python train.py --num_hidden_layers=8 --hidden_size=384 --n_experts=96 --experts_per_token=4 --d_expert=80 --d_shared_expert=0 --hidden_act="squared_relu" --moe_layers=[0, 1, 2, 3, 4, 5, 6, 7] --router_score="sigmoid" --normalize_top_k=true --routed_scale=1.0 --balance_loss=0.00541 --balance_bias=false --init_std_router=0.0171 --lr_router=0.00026 --vocab_size=16384 --norm="rmsnorm" --norm_eps=1e-06 --tie_word_embeddings=false --optimizer="muon_variant" --learning_rate=0.00128 --beta1=0.93 --batch_tokens=[32768, 65536, 98304] --max_seq_len=2048 --train_tokens=245400000 --max_steps=4009 --dataset="wikipedia_en"
Below are experts of layer 4 (counted from 0) of a mixture-of-experts language model. Rows are named router (the router's row for the expert), down (a neuron's output weights, with its number) and show model dimensions 192-383. Each number is 128 + 32 x the weight over its row's rms, rounded and kept within 0 to 255. Numbers have three digits each.
After each expert's rows: "comes before" lists some tokens at least twice as common just after its tokens as in all text. This comes from a sample of Wikipedia text that the model never trained on. Tokens count by the router's weight.

# expert 10
router:140102141140144166105125142145145137107128131103128126126203121147093134110106163089173136112120129085125118179134129115104118135059163109106133159119127097160164163141160109114155125150117107142173053180144113194131135151145179122097163148135117128091193104123086116132033123155124110133064081111115145131134022149116113142171102115175187087117074063110137180180111102155168148148138097108114177123107116147133104111112147131133153178104166223089179136119142167102079138184105090107113077135104155082109126139135121103117133164105090137143140208162124069140114110132112091066
down0:235094107096143148148146142130133154133120086119108113149110123114186146148107129107147115158122088123106073118205076106079080141164158082112099162150150099143203154111152157157086153180187159127083092161109104134138110184157090085103136114182148128153156074113136133119142148132192137167113176103125079098079145112147132075107126194108116130145104185154104125127102132153181167141167114108131156149149110086101103115130194097176191148155132147129111094171090177120169103200130131122097127088176099114131097093129142146114118032129106140166123124167157087185142142151145118095
comes before: "–", "-", ",", "1", "0", "2"

# expert 52
router:113129137100117123135166100128148108092105116061110124126137166141067153132141089127170148140123092117108104136178110084134098176089153110174169135093095138147109128162098113134114133151113092120096164194126195146110129137092117123101181137073077128169177127127134147169098127127136170124115110206156176112137083107114162131116105172167120075100142139116127146138112095181123149100075094162113190178130163146168122115113129202092167132106145216072130176117142114123134158146112122080173094113098153165073094127069148173144146152126092111137108150201083082108116105114141153045
down0:154133124093175130111120168121158114098174134092124151165130137112108074102152158141159213097103139175081166169111136091148128153122080143134124177130174158135138237101105124084119128160101116154147089064168120121185138134149154140118150133136148126113106136151151098056123153145111100125100157118137126107165166122107114178116173140081105166107137157183100136158107137183102173151062139083102156104160115072112130113079124114150157156102192087091115170176114109168062096158140118174135136080160166148100090081089158081125152141143165136129168133178108109138147149112105101152
comes before: " of", ",", ".", " and", " in", " to"

# expert 7
router:111121110110169136141109072137061105100101119103140130076151126153069153103122118082103136138128130116154132152131138118116104139093160108126134162128034080056141160180085099067125100120060073116128075089138145188118182173150156160130148166138108120142171104131081146126130150177097148117080113115116165120181092153109117149145145152160147097145083106107186141147094110175112121144114063139103172178133126098115103126139095151117074121104096167113183143136143152130114109197065111108164150151136059125079101115120143169126121139144127169128117092139090135165112090143127139071
down0:174104108150153134160094131105170105129125103178155137128181137143115135121112136121097173181111078118119103129107175162091045183092115129133164192104089154146132143085121168103135147080061109118164098156135125124130133158145158109131175090115133106166131086143181104105231109113116152171123133059118121074118117164080166171093120093126093123134098110098120162077145185172157095157179158072095091131107151213072066105106143134073081100135127122086075099096192117129143085098153192120149106127129185139092148162097130118098131122153150135140190146109115146157174124135112157120
comes before: " ", " a", " –", " -", " (", " –;"

# expert 60
router:108096089047124175163138108127110132161070126117107121118150151107130135090104152085132131156147123144119124131154080121194136171127138117128141128062101110139146131224057119131129145185142096108127130159109202159156160146135134170097149164103101107213138112106105115179070106141128139102102126140123098142137124133115102119118122131160219070053130117120158169130097110155113161117110115163109137166149114125120170098124109141142121126131097134073154155133122140105096126171107101074107108098171067162082081126076109147094065156145158141154114087207134031090101143127136120049
down0:174157139133077103169153112149166137069112137124093126160072083125184108136144139137135163141124101192118102103134144159104124135133111096105139112123159122170119149157181161048131124075154134184123149129157134125179107109139124173076106137145104159142083116133101084133154110152091160142123090098143147118084112133100108166122152114146141164178133179139075211116074142154122148102148127081132073180133137105135152131113160157138156198180165179101029140121090135138175142124119122157148101065161112114129147053126167113132109119132114078099147137126135140134096179111184115060
comes before: " of", ",", "==\n", " in", " and", "."

# expert 63
router:111126115124153188188121117160062043130079148115096106140142098121112169132129121123149129176119075156168146104089146121135091117100124092092155183124115068059124146188105140098097118108141095147096119123122135171121138156103125127164180143113094119141172097093081140164125168136109149114035073122187139112161124150073100146126101138170157094153107118095118189153087072178114125093123082159116166133143086086108115144147141146145101139096097107062151143113181181107162158169114115030120114193114076103146145092120130171179080094160122129140136152186124159169126127167145162142
down0:108136039082129111167093162117078101091114164184129078088117144209112149078136131144143122114126178097121171129204151135102135054170124170151106121176163122165098116173122132139124058070086152131102141077164120161135102097132111139113169116126101159103159086101086138107185140107096165115101100090144119140120153126101104157139173116166158102085129171136117135074105126075139139158119132166154127110093070085140150129143113150176111182044159099161076138129178089122105127141181113170137171161142245150109068099146146131164121174118130161065084133152123121132121127111047146113
comes before: " ", " —;", " —", " −", " November", " January"

# expert 67
router:066114093136097114158145103143166122094124125065151112127160112131129151114121119094162139122149114153182138093110151080165120129075130152058102152081083159136119099111092145054148100153083137110022135150157138162108127114087120106180142085121076137198120115145108166140074096134091143109109115120154162114182112121114060153123121167076144131124121104124147124102120085147135154115159103195094187147164094140147158118125194203162128101053154140040143161151162118070127101124078137067129127194123128151117147097123151130174119091101119147159080151131137160122178114165153128106
down0:175143173121078114160142118134096103171122110127123116133176091137125117112153113169101115098203139140147146111179167128098139175097183113137108148116210098088136144164069152158129142151131143132178130142169154115058168139106165154103215146091094110139135098130115072107061120106104104151119164127130166137102156110142129174161128159110140181120090168102142110116188153102153069096144146139074105126194152103165103162162124055087130085096126146106211109143089138085175174146162153104112129143137116109104085123140157125157028123110089155117145144146187207157146143154183125169
comes before: ":", "-", "\n", "==\n", " •", " by"

# expert 12
router:088139084115158108103155109117133027103096115131165146055154105197074156092090110117130107171136122093150133139152096136162086189096132100102126184103128065150138085141116150127108100135151100115150154180152125199121140132128166163097087066072118131127118115134107182158140079145108123140083128107070122201164073145107149113123122131116172094103140115095103116160112057125108160114117104141051131153127077125125192103125123111108200131093111174157168162143075116074119137119071140069102109175136111084079104128131123158199114081139092125088106129140092080099155125155255119088
down0:130146119095120078117094118163057131132114123155096133089148137134130094086126207196145194115160193142104069140133157113175150137174168125159135114087126133218114190202158112097100218096077086119130131150074051085139120109160115144119211116152187076132118136202171102113138142172107146091130146143095147103118170127163173080164114149124117157128149133163148178077158069062170143135150105136118091114112081140134094112109112086153114120096118176120130134090116064088126175121063174126132143095124149101135103152185148138105114106107102134211127166064126118139095142109100127098
comes before: "20", "19", "18", "17", "14", "12"

# expert 36
router:147082064070125150175156112118119080147125146122139171122176113162109164127083057128178117154125108141131127135135101093145143183121143138126148151129139089165141143155127080146160150179127111141136095132109187161211114121108115120126209106081120115143153118116070124100090117122104196129097094171152186178158101159097136148130185137119104127079148093154143118181094084130095149150140068167118164110121164118142111160118106118071127141145115185032153166208152138106081107137123139089171103136115160151101092118104140104079130115143133133158104155104113137120160064129149137098
down0:120162127169073095095111088172162126111105108164087116145092172123168130161120162106147141084150134130136135062136176102102050109111097077101128117106132138142103117139086088124086156159108138100153124088136124135158091079122090116133137114141078138086147152108101108131167109176122127155132141119094114128142189109150165121167111101140163123089104106075122112055100156071147154172157143089088087204118097114108133145158141143111102111158088146173140121098097114058120145138163146139118142149110086119129159069112129152097094133127125216034123105120138137082125152122156097135
comes before: ",", ".", ".\n\n", " in", " and", " was"

# expert 26
router:104084119114180102110189105139134108152124151111114133144195082148071138091143118132100148134150140085106045135134112090077132155126168147138180179126105069092130113232089133115146152114154105153136145197157165135144177155085178165168133091104095131183118109086098132136097121131107191150119142165112177124144086130107161132072165097164129101071151084112164109164119017138098146116155111153085199165126117153144151108090098130138141100110085170137107135167135088107039126165148075085171059152072127144079090104118100140086109099165142156138099106103098121164067097115110105155
down0:136157094171194142129084130160105076143151100124107141105102105078194129122064112183093156145130105190090136088098096132214083093101107067136104143176126113114078083162114141093156203092170115078109046080158180163134138158158085056164072103171106068126100131117129147124173099106102101119077123093138165186107114071155126188118123089166153130143079141126115166096141064094073154095111108139136151141135098111101130155117083098195163085128195100167099180134119209121116122105119104095073100187147114172116154133160153114143162148120099092120133142075179113148183130145164135119
comes before: "|", "-", "==", "The", "===", "In"

# expert 85
router:108102145110121170134133081168129103171114139063120174071136127072116154163111115175185121187140123086205086132167083110169127172082164063135167188036135107109128142098123170131131073131069110049130126207069168142115111142136188133158116083114071149198132161169091144172102127156113153109134118107149135083131084180109143130135127090147171166111074113081128132166138108109134137127147098189118163132115139105092152148137174134079182106115128127156148186157130126090113135130136146091129073152151105165108103169029170145120123140117099157128120161131113080130147124125154124077
down0:127093162038107153124145124129127131098094120149131177086160098132085157130105136134108063139132094106125071095085106171142128132156077111124152080092118082129139135135115121159166145087148117061131102142122124128114129144127111115111175049115133172097178161134159131144086140164102116141139190079109148164154064142106115102125130130126103088105103094145143143106144184132122083097137127140093132143098144152131101095098149135154122131084219165148139079133186132105142125119146184125062159183161082111124123150083096120116127074083105093128137113126165093136111170083118161084
comes before: "0", "1", "19", "20", "2", "3"

# expert 86
router:064097064058108152162118120148084150109108152072094136090164118138134232054127151110168149157134069079217093111191125105102129129132105069116108132165100119171089147209116102080129083157111092115133093192121197126109144142138121165108123145052085170193141102150079194125068190143087159112086096138108147171166104138125110158111098157145199106073102138130111100189123124151139124171168077142112147118168160079091113086137165117120141121127133122130154144139124120118118116117102104133146081128116124087105162109109122129105083137148113182131159141110132057107160114180168138095
down0:160191153122110106178119121156210093132105133157142093113164105167120184171112146112135130184084113177065128107145095124111134076154157191135115120161162112140104139170056190163131133134146113100162146107114114082118158176112136154100100128141128058159137130133089097136134180163128163114115128141113145122081155180116147128094138161155128140149119097209073183110133148154149135132129102073169164127128140227031168104136183172104081127109137112191107159144110110139152152160140131187097088145099115118147139138101177171152152127108089189124128159099116091151164115134093143131
comes before: " of", ",", " and", "'s", " in", " to"

# expert 4
router:102112171103155153181137136163127097146127097126098151092238146066162161154082118125130080150131103103111110150184119116118087148077124077082157162154097089110157146179116169106161147136142106129133149149118148128156128174195185162108168153079100169110123080117113096148065138137062149111143119164205142167160127150143138143095145166207129098135121122110084152120132093148109156088148116183110136213141146082155207136167109128132143134137138173096147081149115205120141132160118119086102123132139108147115121054094152129117062109119117113131182121185144138144152138204154111121
down0:113119137090191146100077137097185070062167131125114121122164103128107077157073107122035167111140145103104105169108177120136140149071098165167106096117144143204099076084132114118149137103159144101161129115152155087141135128182121132071093112062143108131098159125159151074111094141184124185156151126149128091130130179155122096120129129087112118172184114126122173062126048110121131150118114135073127096101140098124118154153073141086137096109137053138097067080124137110166120134147118111167183049087139105075105145108140137050151121133093124147132130114158086135184143140132089126
comes before: " ", " —", " \"", " −", " +", " MF"

# expert 8
router:089171060123151131101150153143115082151101158090122133098194128129100140089134110118113070165108101105132136125147104089177101154095085070061149162128121079101113075182088144121148128176083098124082149165103124202118120122128174146100128128084110151118146123064106179122173095107112151169107120077144138124164120133086079131107142136150153125117096103085137147110098077137114134120198118159077141165149131116156129096095130107100103130117153165108119113147107160077137107171064154102138105181143079095108133130044144094169114104109124099124105106171096141102117096187221167113
down0:149132118155093144160191126135127114140096136128110062122137169103142159118169112083132157093128110112107154094147098148111194120142133080114122160219118132120110083113140121179142103029190086127153095085154114088128165182083143099197128122195129105111102127135078122136195114194177155168148136141090165142109108155171061166130116130139145107143140111104168123144113131097074075138136072112129147138115116144148113121105119085152040126132118132086122128145124134192142066101116165086139173143108122154162169110125162112103112094196130176130121167132173120141080103130117114131
comes before: "19", "20", " ", "18", "17", "16"

# expert 19
router:030116163161170117115164045191105111058121105053149123114173143137085176114104138151137107115161112074150121119177172053132121129106151114084193199135111143132169138161104165104130117158111137052094194196118117144114134121074097142179134114063073206157149163093106168119096093110134134068076090090130144153159126152132114165156122143146157105136061094100133137127120098109135163151148115190128178131205107128208151091120125171155177089091172114153147108127120173112157130107131166081125105156110096093131137103115137145172074128128125123149110172144123129111100124150169149054
down0:084110177165118124130116150165154104176128128104113136159109133147194138097040123155132184139095152123079172119156155081141129105151109149110119139118140150161164165133092153211070103100077106045089120189092128112117137160129151127158082109098081120116147142120114081113187101148106067101119105113132134086107088097214140102139096118126143139133121090144150092108131142098087143170107115147179116224115062157057158181109109117115150169143135119175140128127131145085169178101111139118059098119122158114100096152126191138198083070151093109153104091132146086110171050089145096118
comes before: "-", "|", ":", "=", " •", " Born"

# expert 70
router:136061126136183155111110072109091078156127165127098133115133070178043136154117052088112126173166139098094069148137099087155102164142154106158181143097114127058077167194091071156120147134113089135141113186139158117147202184150151098160179193158107129133160125122087118127094117132061131149127087152140150086168137088103117151183145134209144119128134109127184101145119055136092139140127121115117171145150137154127141164102118090166106116169158214108125148140131156088076123117088123068146096155141092135102086130127137204143078146136116126127152120182086111116094102176094165093
down0:157171112174094141180087145086104107147169154149074117169180121143152138107158114155158069083171102110154136113117122080130150054159083133108177132129130122116118126143184155146085046155144114109071134134173138145129177127113108154114136106134182167068142112116169120172108135125164097121091102073192116118119146126079104103153161104137172123158085098124109148185072164105168164141150100077134154085063160147142046084181144130164116136137131075125138158103114133233133118122091113131137184092135113097102142110116123128107150192104118091117120133191141182128068134101099143154
comes before: "|", " |\n", "\n", "==", "===", "-"